Weights of a small mixture-of-experts language model, trained from scratch on English Wikipedia.
Size: 8 layers, width 256, vocabulary 8192, 45.4M parameters.
Experts: 128 experts in each of 7 layers, 6 picks a token, a softmax router.
Training: a variant of SOAP for the experts, 328M tokens.
Below are experts of layer 3 (counted from 0) of a mixture-of-experts language model. Rows are named router (the router's row for the expert) and show model dimensions 0-255. Each number is 500 + 50 x the weight over its row's rms, rounded and kept within 0 to 999. Numbers have three digits each.
After each expert's rows: a language model's description of what the expert responds to; "comes before" lists some tokens at least twice as common just after its tokens as in all text. This comes from a sample of Wikipedia text that the model never trained on. Tokens count by the router's weight.

# expert 44
router:487492526493450530510437466510450479351486503549490466480518524546491459466525512490553502479505529494402448613477479451485487531550501541464554535477576611395450509494546529493542527511448506462529498549545437461522438468399437506423506492464507433508516476538438420615561533524498578622523439580508528558487441566504491486594534522506468530510542619406550518562534526545610510600585465458457501467469521498481518549563476520373476524527509436572493503512537441407513593511519523502459555512471547561474570484483517478442530511396478538445586504492476476438529420520541475533403441376481535455554547476457528455522459515520551490472499496381498559545510471573396414517564435432511416452476526531480564450597522512460496457442493521512647503519619505487447521498553516
What it handles: Place and surname endings. Final pieces of place names and surnames in tables and lists, like -ville, -borough, -ford, -ton, Fullerton, Lafayette, Takagi.
comes before: " |", ",", " (", ";", "'", " and"

# expert 27
router:550548573464465511497424448443406493491484508529473444422584581389541508485558497447516474451532462535515441488477489518429469514490457541472499563499544595389505456481510474485462520608513540519484545501608510534505469499542516511455459384546536496448372544458477458565487523514595551495507503470455462500513455514374477523547533599503506484451496498402559531500564435535519443559519525527515475446441603594450440568553501462432539516543534533522594445541598498416515482462505534524573548469459469598484569504501511515409499504454500497415450570554518538444509437470505478482464519492508551467520461464508628528494575488417535433508531415496566558484604482455501567622518471478440448494478551516436512580457479523391517526488575518606530573521545634502495526439588545
What it handles: Abstract noun endings. Abstract nouns and their suffix pieces in general prose, such as belief, development, accusations, influence, story, often followed by of.
comes before: " of", "s", ".", ",", " and", " in"

# expert 28
router:488483500492576455437425458496479513411515430516499499501515579528559477412531565557467476559525491472494430480427501524455523538620532507539548513453483472471381424505499503541499585488496404488447436506511526505488443464561395475449532479456458459381511526521553401590492459556546560466505480567455414466505487535398561509603464511484442576419497540400510464503524499493523463471557498537470461534453526531453489529500455643496452500488497435463449512566527507459558574498510523456575547548561529531467567470355587530526514480422491426441531538504451499511508569479569450436451544538416481401483603433512539484487624524375526584567560457445503493439545475499483582513489447435582429483479495489474528567610478487505540422477535523554530562553482533507568523481538441
What it handles: Linking prepositions and list labels. Words introducing a following name or example, such as as, including, such, like, named, by, and labels like Genus, Species, Preceded.
comes before: " a", " the", ":", " an", " as", " well"

# expert 22
router:546605484462511461533445504566421535415423527512391404506539504543551453496479541430503545549556495500400410574478479451510450497488417502450530518532587542453424479408517376539436482557555500481523529494561501473485438530401442513503525414496514532615410485459504545563525584470552495561467488468411505502463508475496523505567484540526484499507482500464523459529573488585505511543559392540429440434548559475517517493567412472506512502474498485473498622568521530460544626508517477468559542445501536482487601434466587449466588484418440451540587575548501489431512508462562477462515483464507564472522517562502572500480542490427586464543591448495488530496519412485467424532520498411554426486383496541503555503471473458442528446446558531565466549579523519369471558550521515
What it handles: Latin and surname endings. Final suffix pieces of taxonomic Latin names and surnames or places, such as -us, -um, -ia, -idae, -berg, -sky, in species lists.
comes before: " (", ",", "\n", " =", "us", ")"

# expert 59
router:548541505448456485529403487500394572457492473572459499459537494429544508509558545411534502432529464514490512479513477517440446514523515482491576436530554567417413447401514480419479541586530523529520533458624526529488475425511513538516471480496611502514425526517499430483510472474512541569526475607483422550507466505416524521535434510459511528440468539387538537594517403539505474547592557476496417484452543539452499451511486423456447580563485428455620451535492494432527550489520498524537602462523516613473557448495501495403556545389466513416528633520519514469575478501508486519412479524504554440498597537493480461477491461431492453464538492434541525525522472572484458552445485430435449515527577551475549492516511485447534448366594470546591515586510632515478489551544515
What it handles: Person-noun word endings. Final pieces or whole nouns naming people and roles, such as barrister, collector, teammate, player, son, plural s.
comes before: " of", ",", ".", "s", " and", " in"

# expert 6
router:541506519528448317552451551479485584407527420574508422432550563537521493401493504526589439560454470545457445488416519479472422587506536441482475516556542567476453445451562528511512507498516551566440487564619495538505488446524462575525547436503491392574437503437561443435577489572561478496413420603503528525555424526433447476528491565470490551399586531470593606552537456565603515518470441544464476519514566516498435477504513498439568542477531447492504502453511559471563516465543575528571591488492496481455523556514511474501512473543516479547497536447493564450494415503566488550431523449461508486548484504505499468512536501446490478452623501561600559498456459531405431530488462502538558525431531457468498542582536564517471496480546470454541489510570498498620581519483434
What it handles: Digits in tables. Number tokens and digit pieces inside table cells, climate figures, coordinates and sports statistics, e.g. 37 in (37.2), 31, 0.
comes before: " |", ")", ";", "–", ".", "%"

# expert 37
router:498536564439472507448405511498435439455464474530490477441492576473526451434566526457500516509591510512428477460519439510519408473479456433517587536474518490448456457625557462485478511505522500498443529572519520555420460452501495537456392455513573533502450428442566432650501570583583567470564457517353423491477434575426484565565483546407472498479543506402529470491558423527542439463525548524533473518425450498555448601526493528403480522432601452528389487496480485495486576463552522532552459539552515537422536521481532495556511502396471504430501605475492463461517490437530490406454624504475450479464537476453582497493536571497523497444490497459512455554492504565525580569507531468476532429439608527444557515463484499458550457472524541594545517572476547430456503557488470
What it handles: Prepositions and conjunctions. Prepositions and subordinating words right after a noun or verb, such as of, in, into, until, during, between, because.
comes before: " the", " a", " his", " their", " this", " its"

# expert 45
router:489481569481475443469460487453520511380485455542432508447534464540504530467453497443506569491603482550470424570377499467430473517532452498486539545489528470529473513495510512492408538486477455495567409551502570429502514466440471506434466385524450449464505528534546417477539544501563625511516471530501548462506424490469513498548489582481462573410490526418544436523510491496489467464486511534496498366497511482474491512487430620463438450505461460454533446505541506477446562554529512514477553611569455526560535431434522583472417468440469568455490631448477610430436509523539444466498520525325586476537446498503546419381454479478491458556493534457513526477498558449418569488443473444524468550451490571404543609497452509493487415511507512451546545598508520507611509541527438
What it handles: Markup separators. Pipes, equals signs, slashes, colons, and dashes in table markup, headings, and coordinates, such as Date | Time | Opponent, or 41°23′N / 41.383.
comes before: "=", ":", "\n", "-", " Team", " Year"

# expert 55
router:513538557464462418442485473465455544414541490533469501432531558561554484434527568504564489583471520487508446536515512490359509609510510500526480472623564521485483473355539510464529644471451540456515433540523568448510494494503534531506522508445534513587480450398495431478557545492584518523459471544451492513543413597500552461490493543548511474481553555471493600438536518515601392555538523547524470465421522500450411491522520488436500493417620443480520496540511510504502496480550490476555575543435533507496522511476543559473567456476499532469514592457419585503561438501602485561557474508426502456373585371450489487516559466485515501411480537555579631508441384533464551523563523499551492517498468581475480500569474507443501489424469510537499521553551565472542478499565426
What it handles: Sports results terms. Competition and placing words in athletics and sports results tables, such as European Championships, 5th, medal, Cup, Welter(weight), free(style).
comes before: " |", " place", " medal", ";", " round", " ("

# expert 63
router:553614658513494462481455427554463512504482485504358439455335580452491477468587485492437460486564399556475511506442504521469474452605454486503487545575564551393511453469540520506533504539518443522531482552568482514470503557501484494447467451426515582485442489505492511531506553535569532541509457432474439554464474594492441494518495586495488421466511518467531502536527413497550496433473509489534429523443571500555470507474450546474519534457468399464573511454472517437542497535554548515496497595446448555428451525421496504454472488491472456384474562565512508482477447406486426544461583468523510483445537473520573578522507430506509547576464537495481602433576425405461547552473500400482502453450650501484575559511536456488551455472546462553547453535560585479522526577557507
What it handles: Mid-word verb stems. Middle or stem pieces of verbs and Latinate words, such as advice, deliberately, simultaneous, recognize, and adoption, often before -ed or -ing.
comes before: "ed", "ing", "d", "y", "e", "ti"

# expert 51
router:550569550470473414424425407488475536421462471493459449480545586477540474473557470466558547553434442554522474523470453470441439556579479447434452522504556520425459450434529432542490566538492544484471404594548469450448441507506458539466537429498543420543465518455500503538605552495583590494425484570437516553488440599385569503592465559453497563450468490456475522616510412534547439496522506481513473503473507536524515517645427478406444481487516538548495400490535579444478545473524541575600526549451429526494410435500571558497537505405487468427471495449545484445511444467485393464511485478514528485554424565480562454406542446476560464440494455498524497442489549541520448532494486463456475433507479470452582561500478555504527466538504488578559476500465498520379495532587430
What it handles: Spaces, dots, and prose pieces. Blank table padding, periods, line breaks, time-unit words like years or days, and the se in prosecutor or prosecution.
comes before: "|", "-", "\"", "cut", " later", " States"

# expert 20
router:546541583486534485468446437538418598479446483508479481414555554519580475451567542453558438415490470552494490489429473448483500472440463558494455532549502672486469453465519509503464495564540550534505482536547517571480482414524525551549495431550525434557503502470532432577550494494541535567537460550420428564552418518405495521564496506461473545445452479364545483555508472530485493496533539550549441483514595543486490496645469499447541463573497486435573445494616513434546482493594555492566473472546503560478515472477554510500510555487499473505536522484504554474539438527537509471436462428527534470415543462475525517496613475489487507527518428458563538435631440463433525570523490407437431525419539567465552521515507586393538507455574502580528577560566639485516480459570500
What it handles: Pronouns and head nouns. Object pronouns and plain nouns ending a noun phrase, often after the, his or their, e.g. it, him, them, people, band, novel.
comes before: " of", ".", ",", " to", " in", " was"

# expert 57
router:543529524511511465507442491480428587440506504519415512466526520513526582501528634505540446458535483579476486561482486503371480608525462489457533527569571513480466488573564464536530539530443448438448494575477444480451473443470408495464452461426584493498435525563556464547550486497484507517467494510431408537521528533426479505599469531524536528462473575500467444449562503574477460484543492528453513428423603444464557486519414532445501572542521525446485426517530544502601512499515534542473582446514544583498460403433474547552494490456529509421512636503466552501475457541589406465429516536579503436474487462502604526515564475534537518529487431473634485576470461591404533616424492509472519400491540556473612482591465503458468411489515507486500540592482526584558533483529461
What it handles: Infobox field labels. Infobox labels and line ends in place, species, and biography boxes, such as Location within, Genus, Elevation, closing parentheses, and semicolons.
comes before: "\n", ":", "\n\n", " (", "-", ";"

# expert 33
router:475512570453381451437461566488437464344461452518466460448521543461556435376518533526578554521502520520499477594490489571463499586500478490562504511491532543489486497433482422522520526524444544490426431528547494498424505470500506470525488478430442448472512519432563417536543528557559575515432443560441525509501411560530512473539451551542461540418534566470476446523471487426569453450482503570542486439516536522403402518540449560439472518482427414541544409550607475480595535468529533448580581482457452543446515458415466511537408528427503416455488526478483552402523433526483473495472494487393564456496496451431485505495539504510478507491530527533603579507535500520449476521478489519525512480478520538376538629551488504546494482448478547487527517642451592531547444557488378
What it handles: Table header cells. Column headers and cells in sports and election tables, such as Votes, Candidate, Apps, Broad jump, Hometown, %, L, and dash rows.
comes before: " |", "|", ";", " votes", "(", " hold"

# expert 60
router:513493559384520444451432517430462434426477461472419476492561489517569556446502533492573533456537389564516426605523474541445491512526436554541474512531530506469498467527575498490495542530432419471461535496506525457466518517478469510518463486507484530523543493504562449448568453538520519566519535494488446578489420573515503430494423531421328496462496513474537455587588537530484492514489455534493444459514451497482561543548387530461446455447547502436551418558524399484532573500534429613542561491494477540445506437462522532481564503433444489496531519486542558442492508501466451427569564559454427390464557427447462539407501465468528534550551486475555572536585434644442633609528545515562419512536512529401536499536509506454511479424596452584484498554502469468533494508572492
What it handles: Section breaks and headers. Paragraph breaks before headings and the words opening sections or infobox fields, e.g. Personal, Career, Early, Spouse, In.
comes before: "=", "The", "In", ":", "Personal", "On"

# expert 61
router:544509492496441510484428493494457541489478434570453453522435497456554510400584504465460495558508445497411444649457448504479493563525512567458530535531528463476463526510521518587482578514464490390483403569524529471531492431448492533430502526417516428533399537499498399559581503472538532528467448539478519483466418517404462553633507530353522461409553521510565453490531330532461524442483474582537525529542528492571477508512399553449508501521451444526535507640528547402460588478574537540529565574564537489407491441463516444487545474496469490454522467491457568476546547426459457530445456544483480386512452494512478542563479538504549479526546502532527479406495562516424488502460480416481443487453520509380541534524532496523519366485534522559511440514499537454546521488516472
What it handles: Table separators. Pipe, semicolon and double-space cell separators in wiki tables and results lists, mostly between empty or numeric cells.
comes before: "\n", "  ", "|", " 0", " 1", " 2"

# expert 54
router:497489565456542504563431454391491472479453492488496437447489575546573384465507560471444498513504435567512418555526479460451429463494521604509428503477551526446422533510567442523520524609483549458489444503616455527431446484530442517508462475569437474550379487498508417548517494528517570511513467586525411535411411627465450495550443515485501463484469568486553421567637482479528441502548461531504496436449421518461546522574492521475496573583531482529513443398540574429521535539505515549466500426483543501451599512529480492424558507491500516500547508552419504449484467567575451501427474540559478486558545449482524557528489452523519516434508457458484509469542566512383486500440441462448489492411576550477464486517508462519537510467552542540620553546626510602429460505598519
What it handles: Time expressions ending phrases. Years, decades, century, season and place names ending a prepositional phrase before punctuation, e.g. since 1940, 19th centuries, in London.
comes before: ".", ",", " and", ")", " in", " to"

# expert 17
router:541652512497488407506465500537391525392404473515491456492450505530542439449497444501496501459487471500395427455482462453519525436505448524534514526465500510439459480455478529509446543539513386456551545507587480494559458514489448551489431507401507507474488451584506448535537506528588562506454514455521489527551489505440482435511451533419526445483503558496504436448545553565600539490507464528490437477507439596478489598508450485492497520477459478547574507463546559502634591537540562486510479520528530562524612439470561510462500527509488426451521537519530512426508445379532494474404560388567502513532551575505482567522463466452531550572496482398482545438574453552484486491435491500514485447415598483454557504429478527489589354451559493526570556619551515479438535552589414
What it handles: Mid-word name syllables. Short syllable fragments inside foreign names and rare words, such as ardi in DeJardin, ani in Pianist, ž in Užice.
comes before: "n", "e", "a", "on", "t", "d"

# expert 47
router:504559567477548500400408430493467535467458392548490425514491543364553541470538532418545533544517497501482472533447479561501442507513531502428533553514567584506473479504587490550506491566460462532485461507546484470487444532541432613391483483538496508468418455554495458540565572517530565484542486573527444569443498517438596558522455521439436547494507524400592525507478519527529508562581363538514444445523484564521510579577424539453457464506492495515471517546463554496516553449426544632550583500533562556389465422481476469408532564490493532444559514581492509422493525477506471497454474524586508485501595503409554463506482473511571447609548499508547526392538470511443536634499500490494479485514568567489617577482486514467465490433544494572595492494518501519444459541558488
What it handles: Sentence-final periods. Full stops, question marks and closing quotes ending sentences, plus paragraph breaks after headings, as in Ponzi scheme. or abilities.
comes before: "\n\n", " The", " In", " He", " It", "="

# expert 53
router:541485508473509496472410454491471622429403454522480496443504517437523515434610534441501431559558412486467443522468455457429482557512481573390506526468486498506416463498529500567481571471494521425472460647557479437465508458473531541397425483522523472550422492497527456545488494516576573441473500584435493479442464533445467540548444510371490535451570535495547465513522411550503551485481484513536485556520510477547522546425441556418492530613458432414527379496495552410490576520500561548494538587506447514412580498412509395457566516431442482499468479446550547490539507508447492544460511544542470446445462542555472513512527555458526452475580501476565548403466514494427480517483393410532421497505547474403464523488541554489558371495567522580495510495538458435444540498521522
What it handles: Numeric table separators. Pipe separators and line ends in number-heavy statistics tables, e.g. after 0 or a score, and blank cells before a row break.
comes before: "\n", "  ", "|", " 0", " 1", " 2"

# expert 40
router:510530496493451504511424562515391505442479435526473420460491541487516593490548681467499503512491532550392457541495475443482460500475468575438468453517609565460477484519549428468456567544553503489509538546532492509538467533463482576482473442572536453481457432563504425553528544532485497543519427583499487566473456582490502420559475588497477482478511544433494485616613488535563533569541461479447421556529539492496384497565508482451590445493503516444556571534499411508453566408465468569557534557499631523491546488492548517423468506455445513487555557550524486450502471542540485479494436438425494483533591496483557406534496456461603377529498426442575587513505493602489442519518480449516405469488533520458545476487476521415519471431513563480591520502519594423442491431520458
What it handles: Proper-name heads and route numbers. Final words of institutional or street names, such as Avenue, Creek, Records, Corporation, Railway, and numbers after Route or Highway.
comes before: ",", " (", ".", " and", "'", " was"

# expert 58
router:565562549490438408544483481533451573413502481556484459500462540500506446415484562486489446523453511498457492591472458424477451544539582467481474454552534540438476508432486501571417528562418517554473419538628494407458454478507444505542467484449469479513539555495587402475524559499559511467424455600456435558516445539497578528479471557551501501451475550512501521493495542478604449464463475617451454361487493495490473549550455549506500494526542526509486543495502446503488483412494525518581553520441467490426417476538581563515513570508522399457487634490436517509531496493584457521497512437523514458416534507443535491411505523501533471569548485564537494504515491610439558492436461524514503462461521554386437510573533462393448515502495674535571481521525561568629530522498420
What it handles: Digits after decimals and units. Digit pieces after decimal points or commas in measurements, percentages and tables, plus unit tokens like cm, kg, %, miles.
comes before: " |", "%", " (", " m", ")", ";"

# expert 0
router:606513484472594494503466547462487586450409451486458437468556510473511493460488499469562537489500528559447440586411536557455484554606528438487571547550626504484453491478526454488466522492479470431480461499543526537503454488419437572427455404495581534535434484541557418535491625584500570507555502474406458545452484512462512503498471520484481527495563531479498510525552477593500466523593557475448428501489556544578516463533450553502547487544437401504509497522496472467595492510557595598590497471453585539407505477480546475431484531486487500405503524456530525441526550451474438470538553362517431414505466502458567506490474565569540465570525492474541441380451555491472467496541550544493503431463576524480462531515358501512635507485580476526578483490589549543493597553499474
What it handles: Clause-opening commas. Commas after names or introductory phrases, plus relative words and dashes opening asides, e.g. Corbeill, who; As of 1991, the; which.
comes before: " and", " which", " he", " the", " but", " who"

# expert 46
router:564511573496543492528400542443466528425498495633505480478509605513530395450560456443595560474469460567470453499445466461514452602596482548470486515574523557464449436487489445478463517506520571467461513531552436515558444458461471563463528460508547516510428360459518464471673556505514530524432473587494490569530452555445480510501449483479440498459607515432583526469557518482561512523546445507480434527452478485565461570616467498432523526520541405513524500520456459484477505448516448582587530522492566503422541498459510459495528509480520492448539442487496576476450480499528446513382474497453458499420616513446513368431569533516569492475623504530528549575511413593463499512504455526542470412457436472467567491491528475419533472461526429502543479448486473433458464471545424
What it handles: Standalone whole numbers. Space-preceded integers in scores, dates, districts and table cells, such as 4–2, May 6, District 32, and number words six, seven.
comes before: " |", "–", ",", ".", ":", " July"

# expert 14
router:544462490449531414493380575533436480449486510551407423451471589442555608497587567387517467477456466590527525564476488506513568593525503574515548474494550531502370481531552529458497582487443457482538493475558557595537451504505599490509554339522560508506514466473512449526529517550544544551546508556543425487504422574473467501596427497460388477396449505502570591622524444525522514484497470634458434473505475538504515547507452540438442516517485428496589447532475612456596521495511515602489562542448445564504476455413509510553478527484486492486529473526466535529477430459519497410459489460531511474593461454524523495526574527455479468478500546501484497547466497462425621572478365459510494530474453529441511485450514489550508487462579494524526472571472486528515491475518518
What it handles: Section heading markup. Equals signs of wiki section headings like == Media == and their words such as History, See also, Species, Biography.
comes before: "=", "\n\n", "\n", " =", "The", "See"

# expert 39
router:572553562457467413464492584467455573427497472597491457417463532489529463490537512557555546513504465463542460590417507478434425607571446490579465473502567482490526420532518370524404552504433456524429511501507498519485517439565538528462443439468444552530525454392528455533541517562552483521361377530423501494543428519464571496571476508522491510431544499453538480505443438469623475503521505522421450530487471553507466532532486472448534535445441433512445533456513442465473515509462521530571548482502507492462506417418545490540514521489423462496498499481565506449579402492426406485510528429424488513521561360493448482408565550494496470507577498463554573524395478537507499568511378483636559499428566541477521575417457495556463509466501538504511463490426508452468492553531465
What it handles: Table single letters. Single letters, abbreviations, and digits in tables or math, such as v in v; t; e, Pts, GP, f, R, and score dashes.
comes before: " |", ";", "A", "L", "O", "P"

# expert 32
router:489520554393483474492457494536451547421459426600431501402604472476583527474534563476557566428528516509501467553485462546419485609533510549521577498563606552455491548458553452487522566467444501461570476606588520534491481428513507509484426530516547454474511518553498455504551498460508552503427509472441530545518498536529515467586512543506491489463528474499502517522537553591413494546490507461400425378492557489501499504476466474464485580575475474502521493555561572513582583452468519472533535453530521539426540457478439480523449509404527411488478548497469491407519467537530418477516542546448575392522489450471610396482510459506532510475529432454493513596544472555395524603484393451649453504467556522433531470583487480402544442510523526488520523626563542537502499479587484
What it handles: Infobox field labels. Infobox field names and label-ending tokens before a colon, like Genus, Website, Platforms, ISBN, Born, and closing parentheses in lists.
comes before: ":", "\n", " of", "\n\n", " (", " by"

# expert 35
router:598492487454590503481495541453500593473411434495477494501537560498545459495502518435538533487537445562450482567378479529441462487598500450469536576478609487502410510509555469510475510553467510470461438504558522535449412541448519570426389431529547544533428464545561353533513539618490591486506476502411458538418472513518490517537437481498423481478547504517500493554535465596540447536566578476473424523406588546597531483538479530534450478537449423497504479510499474470574513524529541626553499495471599583372570473475529548463456546484516475425553516470500525455536555499484431431539563459550462465470490517447545508536510584488547452539525493444507451433432538531455544525538517533487489424468551540465478477552443475485648485458589485515614481517576500545550564478500412
What it handles: Clause-linking commas. Commas ending a phrase before an appositive or added clause, plus which, where, but, although, e.g. Maine, thus; alabaster, depicts.
comes before: " and", " which", " but", " the", " he", " a"

# expert 41
router:549542556498536430441481488474496510503467388514492471478505583401574492477482498444532506504550467547490454521465417564491468486550492493489535525465575580482444540514665491529425481593465476488468434504499548431392427483503538618435456433551545544523488459551514451550602557615514559572543476570447470578410452527490505529493364500389419476471488464442601545464468532508517482522552486551463457493490477555581509498523423512445434507435485517541454393478559584476471524464483510597536521530583529529372523423524472506443494572489511532421587529545535493479542501551457439427481488488539499449464561517422543461493506460485568496500502483487498542492537503496426565660530506501435497478493535552478565528499475537476505540421599567520623435565542508507505512489518435
What it handles: Sentence and clause ends. Full stops ending narrative sentences, commas after opening time phrases, and connectives like However, While, Although that start clauses.
comes before: "\n\n", " The", " In", " He", "=", " It"

# expert 30
router:522513505546468452501445510479426560446525463527506461453524540408539476441612485503550414549460440594469386603523477501534499572517521447436539506593530520422500540384539446479513548527478512495559482592552559486467455467534438480561507407437468537584386507515531467484518454500542519524490448569434477565496352561437473492559494488509516533403495508452507554533532423614566476486504470500437440511483555479547601494516449504396544619566539484564437470393520524552436521525468534472571584517460470508426516493497539518479596499489420522495543491498473549519572472499567424501447529503407482413448584504465493513434455600526507559481566494541588530496447461485430483547503486523564561511454479478420513550589526544530511464489577546554537463586556531495565592503483450
What it handles: Table cells and zeros. Table cell contents and pipes in sports and election tables, especially 0, dashes, percentages, Yes and Nominated, e.g. goals and appearances columns.
comes before: " |", "|", ";", "\n", " 0", "–"

# expert 5
router:630481543528503480509449526484442586495471446524514398508463477450602442461609535518468455542547464493451479592474466384442521564570556490454579516562574465421457506424513498525505590482447475476504446561495571435550438500462388482381499457389558475546458545518554459524574503547525536450496500539447468525447449515424425535587451479411467499456634538467537565510545517528491537534513467517475432472484549438503567464490352573475457500529479411446452488541555490526470682527490478548566585602536456502491474490442519489519542425511417552525531493528520507493574543437423532471438502509524428434495489571535544454539476581499501486529514513484508449533511500520409510479486467398490451494526516504410538494488509487467551373465581477583504498508505529470492540505494456
What it handles: Table cell separators. Pipe separators between cells in wiki tables of results, filmographies and medal lists, plus semicolons, dashes and slashes in lists.
comes before: "\n", "  ", " 0", " 1", " 2", " 3"

# expert 21
router:501588554457484487514433502441432592473480430522473537443471478500571471432548396506530559445529481517487492446474460527465453500485499509471521473608542604417530527468473509553506533590503550483444480516518462559461488395491546466454477457407517439453516463499597461451579514491499519499435460594451536551557450571428444450550517555441409466423488534490536546468469499513469412529527555485448443493386525570502466507422487499520473513475436418460613458614513504449582491492564596518477510560525581514419546459455498490451576516459455532470471542446522493484524455487519461557534507491494512490466508474381413488487507440591517504441433508444677603505511521597466523549518387475444464491538505518416582538520469477411580422440523418500484533554455501485471567459585470
What it handles: Role and season nouns. Nouns after the, a, or a number word naming roles or sports units, such as member, year, season, games, winner, assistant.
comes before: " of", "s", "er", " in", "ing", "al"

# expert 42
router:511555523450469478448432504408440529529452474515430490437514600452561448495574552420547483361541461536498499561473482552419488510514492553454473597546570598414477471413557507515490505567485494507533445507574523544530481409513515521445407425492465548436461552465460405555564544573584546463481509596426436529491511515390475522546444499490507485463490515458545474464498447548506364559538535538558402457486548504513460553524481502456505490457593482378579419523564448436588537426503477595555532487515518476488559499536496512377518539350500487444476560546454508503511472484513471539460468563531506416486533502527535488463567493513584503474525391529533517475557440565442544640522521480449450507481543551492517510463503522484544517492556462535489509539621553521561470452576494
What it handles: Common nouns after determiners. Ordinary nouns and plural -s after the, a or his in running prose, e.g. film, law, theatres, ceremony, station.
comes before: ".", ",", " of", " in", " and", "s"

# expert 49
router:536555538447534505568427481511445506500439405586427511473475548454635515503479530439544489461480504517498418537479483497464466513469469475520532530560548611484450521542529556533461525507542474522544481558503550418476509478484535553556507442516522541535522514456564421585524530459591555554522472581422386574527459535503452444617515528477498509449482485425466508556507467481553469482570597521449536495526574572549519476547468539391460533526495432445596454446565495416512512523415482552558526517595592533492466436432577539457551518419547498490540481526472580452588482554576450449477536475466511421511550446516549522495570527499539493544576538440584506422611487547506452542494471380453396511407596545455506491475489461410540493475624511520537547517586565533573527469570462
What it handles: Clause subject pronouns. Pronoun or noun subjects opening a clause before a verb, such as he, it, they, she, and "the company", "this method".
comes before: " was", " is", " were", " had", " also", " has"

# expert 52
router:538481566414466493497410458489498599491526465602464460420528587498572384470520541475494530556509489525420471458510403593432464499542469458456472633583472561506511474492541498550475556489563506514498519494529501400430486542478443475487453431476586548509472473531577444508530550534578580571471453461527444470498438493495567519507500625445514420463538578519594505520543450525480469544586521540493517414346613510532477554494439619527494584478506474422505452553548545353530537485523483528515494515480494552462508491428482447462577582409478486534564590486465572510543447459536436424481561431499553444520517541503510457525533480493535490435534466503587446463493439515451508510485457424535482486418590530456555507486522497468512524495444621560548455599514517459496542466491517
What it handles: Predicate adjectives and participles. Adjectives and past participles after is, was, be, such as able, known, available, damaged, unknown, popular, often followed by to or by.
comes before: " to", " by", " in", "ly", " as", " for"

# expert 7
router:529516553476550456539436419436459511406443454528397410459491501449571473449495515455567545500494444547470422582455489505410438526566485527409463561549540518475472418425590526550506544529505469506602488551568518511469460467495509499454490463562522483546516518488542441513558486597550587472486472515476500548508418568403451455542467578469493570459515497476563504460522406568538486485505465570486498522490497490502424585537458543431480494499539435442547494442553434469470535536573541554571515414462563549485529413444447568484530498435382570463476583463396506540436510517578433488529442488484510442531482482536551479457502462473506439466552419507602549404477472597495462603457563477529436441449598535485503504530428506568471471559581539564512481491563577400462581526603476
What it handles: Headings and nationality nouns. Second "=" opening section headings, plus endings and nouns for nations, religions and fields, such as Alb(ania)n, cycl(ing), French, Islam, science.
comes before: "=", ".", ",", " and", "s", "See"

# expert 34
router:532585521432536429434493441442492502408466439540418442519471547474550464432593457434538492505495468517488522576468444514526495553520498614566444466594463501428483478471503506530388523524481550396419422553557456547440491510536481539518552407529499544510487418527585527508537495512510525601532465560414460568438471525489545427506414520436439524490477531490577503452534466492492432597566501564506468573463497492477450531619392515458488518435515533544575397446614522484514554513507605481511528483530537517502486504554512493488575517442464417480568541532566493532532514482525517478509452554425397431414569458430487509434495439442533396528586450528595475523479532443397514556547438450568423487459538452435532481503490460491462485516520510655521493504547434500504476471510433
What it handles: Line breaks and counting words. Newlines and blank lines after headings or table rows, plus spelled number words such as two, three, twenty.
comes before: "|", "-", "The", "=", "In", "American"

# expert 43
router:569588534509476460536424570501420567441548462587512433498479527484515493463538563489520485549452483498448517613517532435493470496507508538513475446507544566431516491519561466497435596511533416491469497494534421489470500494546464542470459465532498497540451390547503412519555464555564476623499451612503549541545405608440586414592427524503445428371556571485552554483498519500637528505474502461508392506496531519521452505532434515475556537440480496523541560515513476545574526537592587560533533470475620509471445498556573521473504515525437541495509446449441521480556575530510471471533488490514488438526531496523479425548519548531529419562564482405573608538479442596437486509398566528589478481556575545462593466541574536491522501474539537454515565526530552376496493514488470
What it handles: Country code letters. Later capital letters inside uppercase codes in sports tables and abbreviations, such as AR(G), V(EN), KA(Z), OEC(D), CY(P).
comes before: " |", ")", ";", "L", "E", "N"

# expert 26
router:572525530440504499502393538475468465511516428511515419482538528546551507476529476455528497444440527583488389627404467460534417535537480515453468506447523546480439419481515475492420523517496500501508505524546558512487484472480522532506506473508552556597427517499533495488535473524550526586494405527438490613514446502395522466543396510417519540447516534470577478540511524546597469415538468482400472517444438446664398589529495560439552555430481495535502422490423528463451516498467555637609536472473469508419505442441544530474590539466495443531565498495507521474482478526558467463460509453483459403462555495466548498363494556517526515486679504512497532605498510533471461535534410490572488436430520533407508595549469475498549517540551483491547526503529497504552529430526484
What it handles: Numbers in tables. Multi-digit and single-digit numbers starting a table cell or following a colon, such as page ranges, vote counts, heights, dates.
comes before: ".", " |", "–", ",", ":", ";"